Weights of a small mixture-of-experts language model, trained from scratch on English Wikipedia: 2 picks a token.
Below are experts of layer 3 (counted from 0) of a mixture-of-experts language model. Rows are named router (the router's row for the expert), gate (a neuron's input weights, with its number), up (a neuron's input weights, with its number), down (a neuron's output weights, with its number) and show model dimensions 128-255. Each number is 50 + 10 x the weight over its row's rms, rounded and kept within 0 to 99.
Before each expert's rows: a language model's description of what the expert responds to. This comes from a sample of Wikipedia text that the model never trained on.

# expert 1
What it handles: Main verbs and auxiliaries. Finite verbs and auxiliaries following the subject in narrative prose, such as was, has, became, lost, replaced, must be.
router:50 49 42 62 54 58 46 56 63 62 50 38 42 45 51 47 62 76 52 49 48 43 46 62 49 45 48 67 53 53 50 40 43 39 54 52 60 53 47 36 67 50 41 38 49 47 40 47 58 52 54 40 48 38 45 67 52 47 49 63 49 20 51 36 44 40 55 52 54 58 48 63 42 52 45 52 45 57 36 45 55 51 52 57 69 56 32 39 48 63 64 29 49 43 50 74 51 36 49 47 58 50 56 45 65 41 49 58 66 42 67 38 53 43 50 54 43 57 41 37 44 50 69 39 47 60 37 38
gate0:61 45 49 46 71 40 61 45 48 60 61 49 43 56 57 37 41 36 48 42 31 54 48 20 47 48 60 49 48 42 44 49 63 60 46 60 36 46 70 59 46 41 66 65 50 56 54 33 68 53 42 69 43 63 27 49 55 57 47 52 46 51 48 35 59 56 61 52 42 59 53 51 46 59 59 50 51 38 25 56 45 47 48 38 45 53 55 32 43 37 54 54 55 48 37 41 28 48 43 68 62 45 40 56 48 61 58 61 30 57 54 54 47 44 38 54 54 43 39 56 36 56 44 55 61 46 60 52
up0:44 37 44 38 55 42 62 29 51 65 51 65 66 58 74 51 40 49 48 59 63 54 31 52 50 61 63 52 59 27 59 48 62 66 42 44 46 64 48 55 62 62 66 45 58 59 63 49 39 42 55 57 47 57 41 53 71 59 51 67 47 49 52 49 56 48 48 63 51 50 36 54 51 48 62 53 38 58 33 45 36 37 41 51 52 51 59 53 70 63 58 61 29 47 58 19 55 53 52 63 52 55 61 55 30 51 40 63 56 60 41 60 51 57 42 36 45 30 50 42 45 62 64 53 43 23 58 59
down0:56 58 50 30 55 53 44 45 62 39 67 60 33 45 49 47 41 46 53 39 53 44 45 48 45 66 51 53 55 43 61 60 50 42 45 47 42 35 46 64 57 41 71 54 39 41 49 35 45 30 59 59 39 65 53 51 62 47 53 57 61 54 30 40 50 56 54 59 51 67 38 09 57 52 74 42 49 40 40 42 37 48 46 48 45 67 39 42 55 51 61 53 31 75 62 46 45 53 48 50 39 51 37 48 31 33 44 54 48 51 67 64 54 63 39 43 56 47 45 53 65 68 35 65 65 30 47 43
gate1:58 68 46 45 51 51 59 53 53 62 48 71 44 57 61 53 52 70 45 60 71 49 53 60 55 69 44 51 58 42 50 44 45 42 38 42 54 59 62 47 42 49 55 47 41 49 42 35 41 49 57 43 57 47 49 57 52 73 58 54 53 49 50 60 41 56 46 40 59 41 54 58 62 53 51 39 52 55 46 62 43 49 72 62 46 43 53 45 43 62 55 63 48 44 45 69 68 51 47 45 44 66 57 36 57 46 44 47 73 59 51 57 47 47 66 58 33 63 72 39 45 34 50 53 42 50 38 34
up1:58 50 36 46 44 33 46 51 60 54 47 40 35 41 54 67 51 39 60 30 37 41 33 49 56 53 28 51 57 65 50 37 56 57 53 30 56 31 46 44 50 58 53 38 54 49 40 59 22 44 47 37 56 52 67 43 48 61 78 54 52 28 52 28 52 55 36 69 56 56 48 50 48 52 64 45 38 45 39 59 71 50 54 43 52 56 56 50 35 45 46 57 60 56 43 50 47 40 43 29 40 53 43 43 57 44 25 47 36 26 50 54 57 61 60 53 48 42 34 62 51 51 55 60 48 56 53 51
down1:48 45 36 59 51 57 37 31 52 41 57 55 33 54 53 63 73 43 56 31 27 52 37 47 68 60 37 51 55 50 52 32 32 41 50 29 40 46 37 55 49 66 64 35 45 49 61 54 65 59 45 26 67 62 56 61 69 56 64 38 55 31 51 31 67 52 54 69 69 50 46 58 64 56 56 57 46 40 45 44 65 59 59 34 58 39 58 46 66 51 61 50 51 42 27 54 49 44 40 25 56 62 46 50 58 62 44 60 42 32 56 46 51 59 47 37 39 52 57 70 55 40 56 40 54 58 46 56
gate2:51 66 48 47 23 58 52 70 23 52 49 56 56 52 68 61 50 53 53 55 55 62 37 68 56 50 56 33 32 52 50 38 26 63 43 53 39 55 52 65 57 57 40 53 52 61 69 72 38 52 53 41 65 53 39 54 40 42 48 47 51 47 48 61 37 61 36 65 47 42 50 52 43 48 48 63 56 40 57 54 34 48 45 43 44 44 59 40 51 40 31 56 46 43 49 65 39 59 45 50 47 38 40 57 34 45 45 52 54 56 54 38 65 46 49 49 61 54 48 55 57 41 51 56 50 48 41 40
up2:62 50 58 58 47 64 54 59 38 61 59 43 53 44 28 38 56 53 54 53 53 34 38 53 67 44 29 36 37 60 27 61 42 32 55 63 52 52 40 49 62 35 49 48 51 55 45 48 50 54 39 52 51 46 34 50 54 51 34 35 41 42 36 66 58 50 54 46 41 47 68 44 39 67 42 32 37 46 47 54 38 54 49 46 46 59 40 52 55 40 49 55 27 38 43 64 41 61 49 50 68 29 61 45 53 49 31 51 61 32 57 42 60 62 56 33 60 59 44 54 48 57 47 58 43 50 48 47
down2:43 49 47 35 35 63 30 45 62 34 49 41 36 56 38 49 45 50 48 47 55 40 30 43 50 33 55 55 60 47 63 44 71 41 71 66 50 40 66 49 54 56 53 41 41 30 30 64 56 50 37 60 52 51 52 50 39 62 42 46 28 51 51 47 54 74 48 46 42 37 35 87 38 57 39 46 40 50 71 47 52 65 43 47 63 61 68 51 53 51 59 60 67 58 57 52 53 54 44 55 51 42 65 39 50 72 58 50 51 53 45 53 49 25 66 45 63 55 49 50 63 59 46 43 51 68 51 61
gate3:54 48 45 40 67 40 43 65 36 46 72 46 35 43 43 54 67 47 54 47 49 40 52 50 58 51 47 49 54 55 44 63 55 57 69 56 61 45 53 39 53 45 44 49 47 52 38 45 58 40 57 33 47 63 65 48 20 45 56 42 50 58 41 67 62 54 58 46 52 49 52 53 37 56 51 48 47 57 72 56 43 65 32 51 55 52 52 70 54 67 48 43 37 51 37 67 63 47 67 53 54 55 45 47 49 38 43 58 46 37 39 51 51 42 68 56 40 41 49 78 61 51 50 50 48 40 53 53
up3:53 53 52 49 36 62 54 42 43 52 50 59 44 35 56 32 54 55 56 63 43 54 51 43 36 51 46 35 55 48 51 56 71 42 49 48 50 53 61 51 42 53 51 55 45 71 69 47 44 54 37 42 16 21 50 45 44 51 50 46 64 59 55 57 61 62 45 33 37 49 62 49 35 46 42 38 41 50 66 51 48 54 54 61 31 42 48 41 40 59 48 55 56 70 43 60 69 40 45 37 47 36 25 45 34 50 18 44 48 50 50 43 57 42 60 58 51 47 55 43 39 51 30 55 54 60 41 64
down3:55 43 57 59 41 69 40 31 43 43 61 57 40 48 36 46 64 52 39 58 48 53 72 57 34 67 48 40 57 39 69 42 61 52 48 38 49 65 58 50 48 66 66 38 65 49 56 45 47 55 55 51 45 50 67 33 30 42 47 59 54 62 53 35 77 58 36 14 46 55 55 43 69 28 57 38 45 75 50 58 37 38 49 53 39 36 52 54 59 53 41 62 57 56 47 62 63 44 43 36 53 44 31 62 48 51 54 56 35 58 50 62 52 41 57 47 57 29 66 52 45 44 44 50 45 49 66 50
gate4:40 55 49 50 67 67 44 55 48 39 42 23 47 48 55 51 55 42 50 58 50 47 28 49 53 36 49 30 37 36 53 43 56 67 48 53 44 61 50 47 62 72 52 58 62 45 46 46 25 44 50 44 37 43 67 53 41 66 39 53 69 37 47 38 51 45 45 38 64 50 61 55 66 31 54 46 57 34 42 61 50 57 40 42 54 46 43 73 49 43 48 51 61 71 38 43 46 61 45 59 40 54 46 53 47 47 49 37 46 51 38 43 54 59 52 62 63 66 61 70 54 52 38 51 82 37 46 54
up4:52 56 64 55 44 43 54 53 55 40 47 46 57 51 48 51 41 57 68 45 50 57 36 57 66 53 55 49 43 68 52 40 40 58 51 64 54 38 38 46 46 52 40 44 65 47 48 49 40 44 40 39 65 31 48 45 39 40 55 40 42 54 49 49 41 49 42 42 55 43 59 49 54 61 47 43 21 56 63 48 77 57 55 43 48 50 32 49 54 52 56 51 57 32 50 70 36 42 54 61 53 51 57 25 53 32 46 64 56 44 58 57 46 32 52 49 50 61 41 46 44 57 55 36 32 56 30 41
down4:47 43 58 61 53 45 44 48 48 52 45 46 46 53 38 58 50 56 55 54 51 44 44 42 46 57 56 45 55 56 64 49 25 53 64 48 63 47 50 54 57 35 55 53 45 32 62 65 59 63 42 39 50 26 47 66 49 47 56 51 49 51 47 62 52 65 55 50 70 40 41 58 51 49 50 57 46 30 51 52 57 35 53 57 62 52 59 61 50 59 41 50 57 46 58 39 42 63 61 62 43 62 67 57 24 40 49 34 58 36 56 37 54 54 48 51 56 74 50 69 64 46 55 36 48 58 39 46

# expert 30
What it handles: Line breaks, pronouns. Line breaks ending list items, plus sentence-starting pronouns and relatives such as Those, it, that, which, he.
router:46 44 52 40 63 44 41 41 64 54 44 54 56 51 37 49 53 53 58 47 45 50 39 48 51 71 54 50 47 60 73 56 35 54 32 50 38 54 61 36 57 50 62 58 42 37 57 49 30 58 52 47 35 50 35 64 45 47 57 56 50 38 50 41 46 29 69 55 53 51 36 66 30 28 42 68 41 46 33 62 55 44 38 39 56 60 36 45 43 60 57 58 53 63 51 56 44 43 39 61 49 61 46 44 46 39 53 75 59 51 64 44 44 35 38 66 55 67 37 48 37 57 57 57 60 52 51 52
gate0:23 67 46 45 50 33 46 29 75 65 54 37 37 49 48 29 49 49 53 30 53 51 53 63 55 44 47 56 45 46 60 57 58 59 59 36 46 62 47 37 57 72 55 61 42 72 62 49 58 65 15 67 53 44 62 43 58 52 56 47 59 54 62 46 41 36 44 52 56 55 50 55 58 55 40 49 54 40 42 45 52 60 57 49 50 32 42 45 51 57 41 55 51 53 53 48 60 30 51 34 43 54 37 60 48 61 63 56 52 61 60 65 43 40 40 53 53 47 49 54 52 53 58 49 56 57 70 56
up0:64 50 35 44 50 49 44 55 38 51 47 36 35 49 46 43 62 67 36 51 50 35 57 69 57 40 41 40 32 54 56 62 64 50 51 34 58 52 53 51 57 32 55 43 62 56 55 33 43 53 58 47 45 42 68 40 46 47 59 57 61 57 51 47 69 43 56 52 45 46 59 55 53 47 46 44 39 64 43 52 52 57 39 45 44 56 24 76 51 45 67 46 39 40 37 55 38 52 60 49 43 52 37 48 60 46 46 51 45 64 56 33 52 68 45 69 56 36 51 66 42 55 65 34 51 52 64 33
down0:58 49 49 52 47 59 55 60 48 44 54 50 51 39 51 48 48 48 51 39 32 50 39 61 55 53 59 52 56 50 46 36 49 42 66 55 71 47 46 26 64 48 61 40 46 59 23 41 56 46 49 31 56 25 55 65 54 69 37 35 58 55 33 44 56 51 69 37 57 57 42 56 53 45 59 50 43 26 42 55 68 50 42 56 36 39 56 60 44 43 56 48 52 65 46 53 37 55 49 57 65 46 51 45 32 45 37 43 39 44 58 50 68 40 61 53 56 56 54 46 59 45 52 49 43 34 54 45
gate1:39 51 36 47 56 52 42 40 58 52 44 42 42 45 48 31 83 53 42 59 40 62 48 47 58 36 66 47 39 41 47 58 41 61 48 27 34 50 61 58 47 59 51 53 56 41 56 57 41 49 58 53 35 34 68 31 64 48 51 42 61 42 56 40 67 45 52 62 52 40 50 51 54 54 58 48 40 53 51 55 47 49 51 48 55 52 52 45 69 34 50 56 52 53 59 52 61 66 47 53 54 56 24 52 45 86 53 29 33 55 46 52 36 65 28 45 51 36 71 59 56 47 49 48 43 64 65 33
up1:53 49 45 65 42 69 75 60 48 47 58 59 41 50 58 59 44 48 37 35 69 45 59 34 72 58 59 42 55 56 47 27 54 50 57 65 50 35 50 55 49 59 45 39 37 51 52 62 51 48 61 46 62 79 45 44 52 60 34 64 36 41 45 53 55 60 42 47 54 44 61 49 47 66 51 31 54 44 57 43 64 53 52 47 52 56 65 43 58 53 54 31 52 48 50 32 34 46 61 58 58 43 76 40 52 39 49 57 47 59 57 72 41 62 54 35 40 49 58 30 40 54 59 35 50 38 39 46
down1:50 52 64 35 45 54 45 37 50 59 53 51 40 36 66 27 62 49 55 79 49 51 51 57 46 52 46 58 37 42 37 61 48 51 46 45 41 65 56 51 56 46 45 53 56 57 38 57 43 54 51 54 60 50 58 46 57 50 38 49 49 38 44 46 45 51 35 58 54 56 31 64 41 46 39 50 63 61 68 62 43 53 53 67 50 57 51 38 60 39 42 44 45 44 59 69 68 55 67 48 64 58 43 47 66 66 54 37 45 46 68 54 33 46 13 51 48 38 60 41 63 55 50 54 64 79 34 36
gate2:41 65 45 49 62 63 49 52 46 72 40 72 72 43 48 47 38 61 65 48 35 60 51 30 48 36 43 63 44 43 60 54 55 55 47 57 33 51 53 29 46 45 25 56 54 52 56 53 71 50 59 43 57 49 48 53 44 53 33 48 38 27 61 48 44 49 51 65 74 56 49 53 50 49 73 60 44 40 40 71 61 55 57 33 47 41 55 46 50 47 55 37 59 48 52 48 57 64 58 63 45 54 56 47 66 58 48 39 53 61 35 39 46 45 60 58 57 45 68 53 62 34 64 62 61 51 60 50
up2:69 62 48 52 53 50 48 48 38 37 36 49 59 61 51 51 52 54 58 57 49 44 49 52 49 53 51 70 38 36 48 42 59 37 57 72 31 57 37 56 46 49 37 42 65 34 52 58 61 40 47 40 57 41 57 49 39 54 28 48 35 39 44 54 52 47 55 47 44 51 58 51 60 48 57 53 56 50 60 47 67 49 46 62 32 57 57 56 53 52 66 22 52 34 44 60 48 74 61 53 55 48 60 48 67 40 43 47 45 69 52 41 37 53 70 46 48 50 54 36 68 51 69 32 34 64 39 48
down2:55 70 23 36 44 52 41 54 44 35 23 50 39 43 30 52 45 60 60 50 54 49 51 73 31 48 51 35 22 58 51 48 29 36 44 59 68 42 64 49 51 46 58 57 37 49 50 33 55 54 43 64 41 41 57 50 51 44 39 54 45 53 55 53 66 61 45 54 56 38 53 37 52 43 58 51 47 54 57 48 44 44 57 40 48 51 54 68 58 49 41 56 46 54 57 65 58 65 65 32 38 61 44 66 48 45 55 46 42 56 34 56 31 29 58 48 45 30 53 49 48 49 60 38 41 58 65 48
gate3:48 67 48 42 60 51 53 55 45 35 58 43 49 56 44 44 47 41 51 50 66 57 43 65 52 34 52 40 71 48 73 51 20 51 62 53 65 60 37 63 41 69 43 51 47 44 36 53 51 58 57 46 55 58 66 52 75 59 38 61 52 49 43 51 32 47 48 64 50 34 45 51 42 48 56 36 48 58 66 51 56 57 54 42 37 45 59 33 43 51 43 56 57 48 35 56 60 37 67 48 37 51 52 64 47 57 57 46 40 49 50 45 34 46 44 42 57 46 62 39 44 62 49 48 40 49 56 65
up3:43 63 55 43 55 46 52 41 54 67 56 40 49 53 55 27 49 46 45 45 49 58 49 64 51 39 38 40 89 47 52 48 27 59 68 63 67 56 59 49 41 62 35 53 54 59 45 62 57 42 51 48 57 48 62 53 59 56 46 48 61 45 36 49 41 52 60 65 34 49 37 51 49 43 46 30 50 65 56 51 61 55 51 59 50 43 55 41 55 50 33 47 47 64 65 48 74 35 47 45 53 50 56 69 53 47 53 47 48 48 49 43 36 32 38 47 60 49 50 42 45 50 51 74 57 52 34 67
down3:65 52 46 38 48 37 38 49 50 61 42 59 48 63 35 57 60 72 63 54 50 60 74 32 54 29 59 48 70 49 64 56 40 60 69 50 40 49 64 57 36 57 51 68 71 56 57 60 61 62 43 57 47 57 47 57 54 56 61 62 56 59 51 63 42 50 51 58 31 38 51 52 57 49 45 33 56 39 44 47 47 46 42 58 51 59 50 37 49 42 36 57 50 58 68 31 57 55 31 61 45 59 56 49 42 26 47 63 37 52 56 45 39 48 41 45 51 50 57 27 30 43 57 53 53 49 66 65
gate4:41 64 42 45 53 60 64 57 31 44 65 42 60 40 53 58 41 54 69 43 45 50 31 44 67 35 58 65 51 49 29 45 43 35 48 43 41 51 57 43 60 54 54 69 42 43 46 58 71 52 52 30 41 52 54 68 50 58 36 59 18 48 62 57 50 23 47 39 46 38 54 62 43 48 42 51 68 49 54 70 47 65 50 42 58 62 52 34 46 52 35 39 41 55 49 45 54 40 49 56 55 55 60 53 51 61 56 58 56 51 39 60 56 55 53 47 48 46 50 50 37 43 44 38 52 44 48 83
up4:55 40 59 40 52 46 42 46 72 37 55 83 70 49 54 42 45 67 49 50 48 55 50 56 52 53 48 45 44 54 40 59 78 57 55 55 40 50 49 46 42 53 47 59 45 55 45 48 62 52 49 61 33 36 61 56 56 50 63 43 47 39 53 49 47 53 52 43 34 49 63 54 47 67 65 62 37 58 41 66 48 66 48 77 60 65 29 45 58 63 51 35 39 34 53 46 47 58 45 34 41 46 61 51 61 53 17 57 60 32 51 50 49 58 58 59 59 37 51 54 58 53 54 48 53 49 35 26
down4:32 52 42 34 56 51 47 53 64 51 59 62 43 66 43 58 55 68 44 37 39 56 53 45 53 64 49 49 41 56 52 44 46 54 65 59 62 64 62 58 37 55 45 60 22 54 59 32 49 49 49 35 42 49 58 50 50 46 59 42 35 64 44 49 66 45 69 40 47 37 35 59 44 51 60 49 33 52 48 55 63 39 38 53 44 66 53 66 41 57 78 58 44 65 49 56 45 40 51 56 54 44 43 50 63 69 58 59 51 50 50 62 42 45 39 49 63 27 46 36 53 54 52 34 53 49 72 44

# expert 28
What it handles: Sentence-ending punctuation. Sentence-final periods, paragraph breaks and closing brackets in table cells, frequently fused to word endings like s., ing., er.
router:44 67 32 40 63 54 57 53 60 51 41 40 51 44 63 54 68 56 56 59 44 48 47 60 37 48 53 59 39 42 59 66 52 45 35 41 42 52 65 36 60 54 49 69 41 54 41 58 42 45 52 54 40 33 60 69 62 62 54 67 42 24 51 45 47 42 43 55 35 40 50 63 32 28 56 55 56 57 44 68 33 55 52 52 53 71 40 52 53 58 53 51 37 60 41 73 44 36 48 32 44 63 52 46 70 53 34 59 62 54 46 52 52 52 32 51 51 46 54 44 37 62 48 45 60 37 51 56
gate0:58 33 44 51 60 54 51 58 65 52 50 35 62 39 60 68 55 35 52 48 53 60 32 37 59 33 34 38 63 36 41 38 55 39 49 47 59 39 49 54 48 55 47 54 46 44 55 50 65 47 52 55 54 51 46 64 33 30 56 58 34 47 36 48 48 56 62 49 54 49 64 47 31 52 42 57 62 48 39 71 62 41 45 55 59 58 48 57 79 41 70 34 36 47 52 53 59 64 69 65 46 32 38 68 57 63 54 51 48 42 54 56 48 46 40 53 58 20 57 68 43 57 37 66 46 51 57 39
up0:70 63 44 69 27 55 63 59 47 48 57 45 32 54 61 43 63 57 44 54 57 49 64 56 57 56 50 41 60 70 53 46 59 35 79 52 59 62 48 51 49 39 48 52 62 49 49 41 24 63 39 38 68 43 56 40 42 54 41 59 43 52 60 64 56 45 47 52 46 69 46 45 60 49 51 54 57 36 80 39 48 56 51 51 50 41 75 51 29 36 48 46 50 56 54 40 60 65 57 41 36 41 43 35 36 55 48 45 47 34 55 49 63 51 62 54 50 42 51 64 50 39 37 45 57 57 41 42
down0:53 38 59 50 48 49 44 51 66 58 70 53 51 55 49 59 43 40 44 59 47 62 73 63 76 45 51 50 72 44 45 52 57 49 46 57 56 60 65 48 57 48 57 43 61 49 36 42 58 49 44 45 65 47 52 66 42 42 43 60 39 64 47 55 49 48 58 46 64 48 52 66 50 54 57 27 63 39 41 55 28 54 55 39 45 46 62 55 58 64 52 46 48 57 53 35 65 72 76 49 76 57 72 42 33 52 68 44 60 47 50 42 58 60 55 43 40 35 65 64 44 21 55 51 67 40 51 49
gate1:48 54 40 51 49 54 55 57 48 52 53 50 33 52 37 40 65 61 33 46 48 41 58 49 55 58 37 41 40 39 51 47 45 42 47 54 46 40 48 47 49 70 50 42 68 55 45 43 52 55 52 38 57 64 62 49 54 47 74 51 52 65 65 32 54 62 44 64 52 58 60 54 42 51 65 49 45 68 47 35 63 55 48 41 53 50 56 48 49 43 37 48 48 59 55 54 58 64 48 44 42 33 43 62 64 53 43 55 40 49 46 46 54 55 49 62 48 38 39 57 45 34 48 46 64 48 54 38
up1:61 42 47 49 35 56 52 52 45 51 59 44 45 55 38 57 62 39 32 58 58 53 61 42 53 62 50 42 48 24 48 58 50 61 53 45 47 41 58 52 54 54 43 50 64 61 70 59 55 47 38 42 67 80 63 45 72 50 53 47 45 60 33 32 31 47 36 44 45 37 60 42 53 62 59 45 43 70 63 61 38 47 69 41 57 39 60 47 35 17 49 55 48 45 55 53 49 46 43 49 44 48 43 46 65 65 49 45 24 57 28 62 45 50 48 43 50 48 54 63 57 32 40 51 57 44 51 52
down1:47 53 49 53 26 57 41 56 27 46 38 72 55 35 43 63 53 37 57 48 50 46 51 51 61 47 47 39 59 43 37 55 47 70 45 68 41 35 54 65 57 41 41 37 55 55 54 53 55 43 33 30 53 59 42 23 56 63 59 36 52 66 26 32 55 49 43 52 41 56 60 48 56 40 53 44 57 55 41 42 64 47 62 28 50 51 59 42 42 46 40 38 64 50 60 45 59 54 67 41 59 49 57 57 50 44 53 54 55 65 50 41 65 66 44 38 41 38 45 56 59 44 58 37 51 60 56 44
gate2:58 31 52 60 34 41 59 55 37 45 50 50 42 46 57 60 47 59 67 55 52 34 53 39 54 52 40 58 56 57 45 51 48 57 41 57 25 53 46 57 53 54 50 45 59 54 60 51 51 42 29 51 61 50 53 49 49 61 77 37 38 33 47 45 54 50 51 54 74 43 67 46 56 61 57 55 41 32 49 54 29 38 51 28 60 38 51 46 31 46 31 48 61 33 70 38 61 29 41 43 47 35 59 45 39 51 50 45 41 58 62 54 55 43 53 54 50 48 49 88 39 36 43 60 56 62 56 33
up2:63 54 45 46 33 57 42 62 50 56 43 31 41 53 38 48 65 53 46 35 44 53 46 37 59 40 65 33 46 43 46 65 46 60 55 28 33 59 58 55 57 44 53 37 62 60 55 48 55 50 59 61 54 45 59 30 59 51 52 31 28 48 27 35 44 67 27 54 42 30 58 48 41 50 68 60 56 43 52 55 57 55 51 61 49 50 55 53 52 35 41 49 40 53 58 57 68 43 49 38 47 50 22 53 60 48 44 42 11 38 65 50 51 50 33 42 56 48 63 54 46 52 50 44 63 50 46 54
down2:38 53 57 50 50 48 34 52 36 43 64 53 46 56 53 56 63 51 40 38 43 60 48 41 61 38 69 25 59 45 41 53 40 43 50 54 59 56 52 69 43 47 37 58 45 60 56 43 59 69 60 45 66 69 39 42 71 51 45 43 40 57 46 52 51 60 40 37 45 39 62 78 61 70 63 52 57 53 55 69 58 43 56 58 46 39 50 41 49 47 57 43 27 49 53 46 65 44 44 58 58 33 38 43 59 46 45 43 50 65 47 54 49 32 55 35 59 49 55 52 53 50 37 51 42 31 46 46
gate3:48 25 43 48 63 50 42 55 54 62 53 50 39 42 30 43 64 47 38 61 55 58 41 64 56 47 36 53 46 30 47 54 63 45 36 42 49 50 61 65 64 41 64 59 41 54 53 41 35 35 48 47 33 53 65 24 64 45 54 49 33 38 45 31 46 47 54 49 44 35 32 48 52 59 55 52 42 42 49 43 36 44 44 44 48 51 51 56 55 47 48 55 55 56 61 52 50 56 45 39 50 61 38 37 51 47 58 01 28 24 53 59 58 61 44 39 40 24 50 44 52 45 63 39 50 50 59 51
up3:38 53 49 62 30 46 44 50 47 34 60 61 45 57 59 44 54 60 51 57 68 46 45 46 64 49 58 57 67 58 35 32 64 39 43 64 56 46 32 69 47 46 44 36 56 46 41 50 39 48 50 52 51 45 56 52 26 58 56 46 42 48 61 50 64 67 51 40 50 52 54 48 66 52 42 46 65 44 59 53 53 48 52 42 42 47 56 47 52 28 49 38 62 60 36 86 62 51 46 43 61 57 40 52 34 44 56 66 41 47 57 47 57 48 35 50 42 43 40 48 75 42 57 64 24 39 55 31
down3:34 40 46 48 56 47 40 77 41 40 50 36 26 37 38 54 71 46 34 55 45 48 42 58 43 38 52 68 67 27 48 44 47 40 58 54 48 56 52 59 62 36 63 56 56 68 69 46 32 53 54 42 53 30 62 31 61 59 46 50 40 47 35 47 47 32 68 41 60 33 61 58 60 54 51 49 53 47 54 51 58 42 38 56 58 46 48 56 50 50 55 59 57 51 60 62 53 60 44 38 49 59 38 38 45 58 54 08 32 41 39 60 50 45 35 43 36 52 51 39 57 30 71 46 57 45 49 37
gate4:44 44 56 64 40 60 40 55 29 53 59 55 28 25 34 37 52 64 40 54 32 45 87 44 53 39 41 47 55 56 40 51 63 61 55 56 51 39 62 67 41 37 57 44 40 47 50 50 55 54 67 45 59 54 61 50 48 48 37 47 43 47 53 38 55 51 42 56 60 40 53 51 50 46 42 66 46 64 36 43 43 79 43 60 64 57 62 51 46 50 46 45 52 57 39 39 42 50 40 56 40 40 44 40 44 55 37 59 33 34 47 39 37 51 50 62 61 53 36 68 66 39 45 38 56 63 51 48
up4:57 48 62 41 51 51 53 85 40 47 52 59 52 52 41 59 52 53 47 51 46 45 39 46 57 52 49 48 57 55 52 66 60 46 42 61 72 23 41 44 50 43 36 44 60 60 61 58 46 48 78 36 51 70 36 54 64 36 63 45 48 48 40 34 35 45 44 61 51 34 58 52 42 48 43 53 55 55 44 34 76 48 43 60 53 54 52 46 50 67 40 66 33 41 54 51 38 79 42 43 50 41 45 58 60 49 42 42 47 34 61 32 55 46 43 45 46 55 46 53 62 52 51 47 48 63 54 52
down4:63 55 63 28 41 50 49 70 45 59 57 60 54 60 52 50 32 58 52 53 51 41 44 53 40 77 36 55 50 66 59 56 32 60 67 37 62 51 66 49 39 58 56 58 59 44 55 40 60 49 61 46 52 56 51 44 53 56 47 48 38 29 42 42 51 32 58 59 51 33 41 51 49 45 41 66 35 46 52 47 39 55 51 66 51 47 37 65 51 61 52 50 42 53 64 43 45 51 41 59 53 53 54 45 57 45 41 66 43 63 46 40 51 50 45 45 48 49 65 27 54 54 57 36 41 66 73 37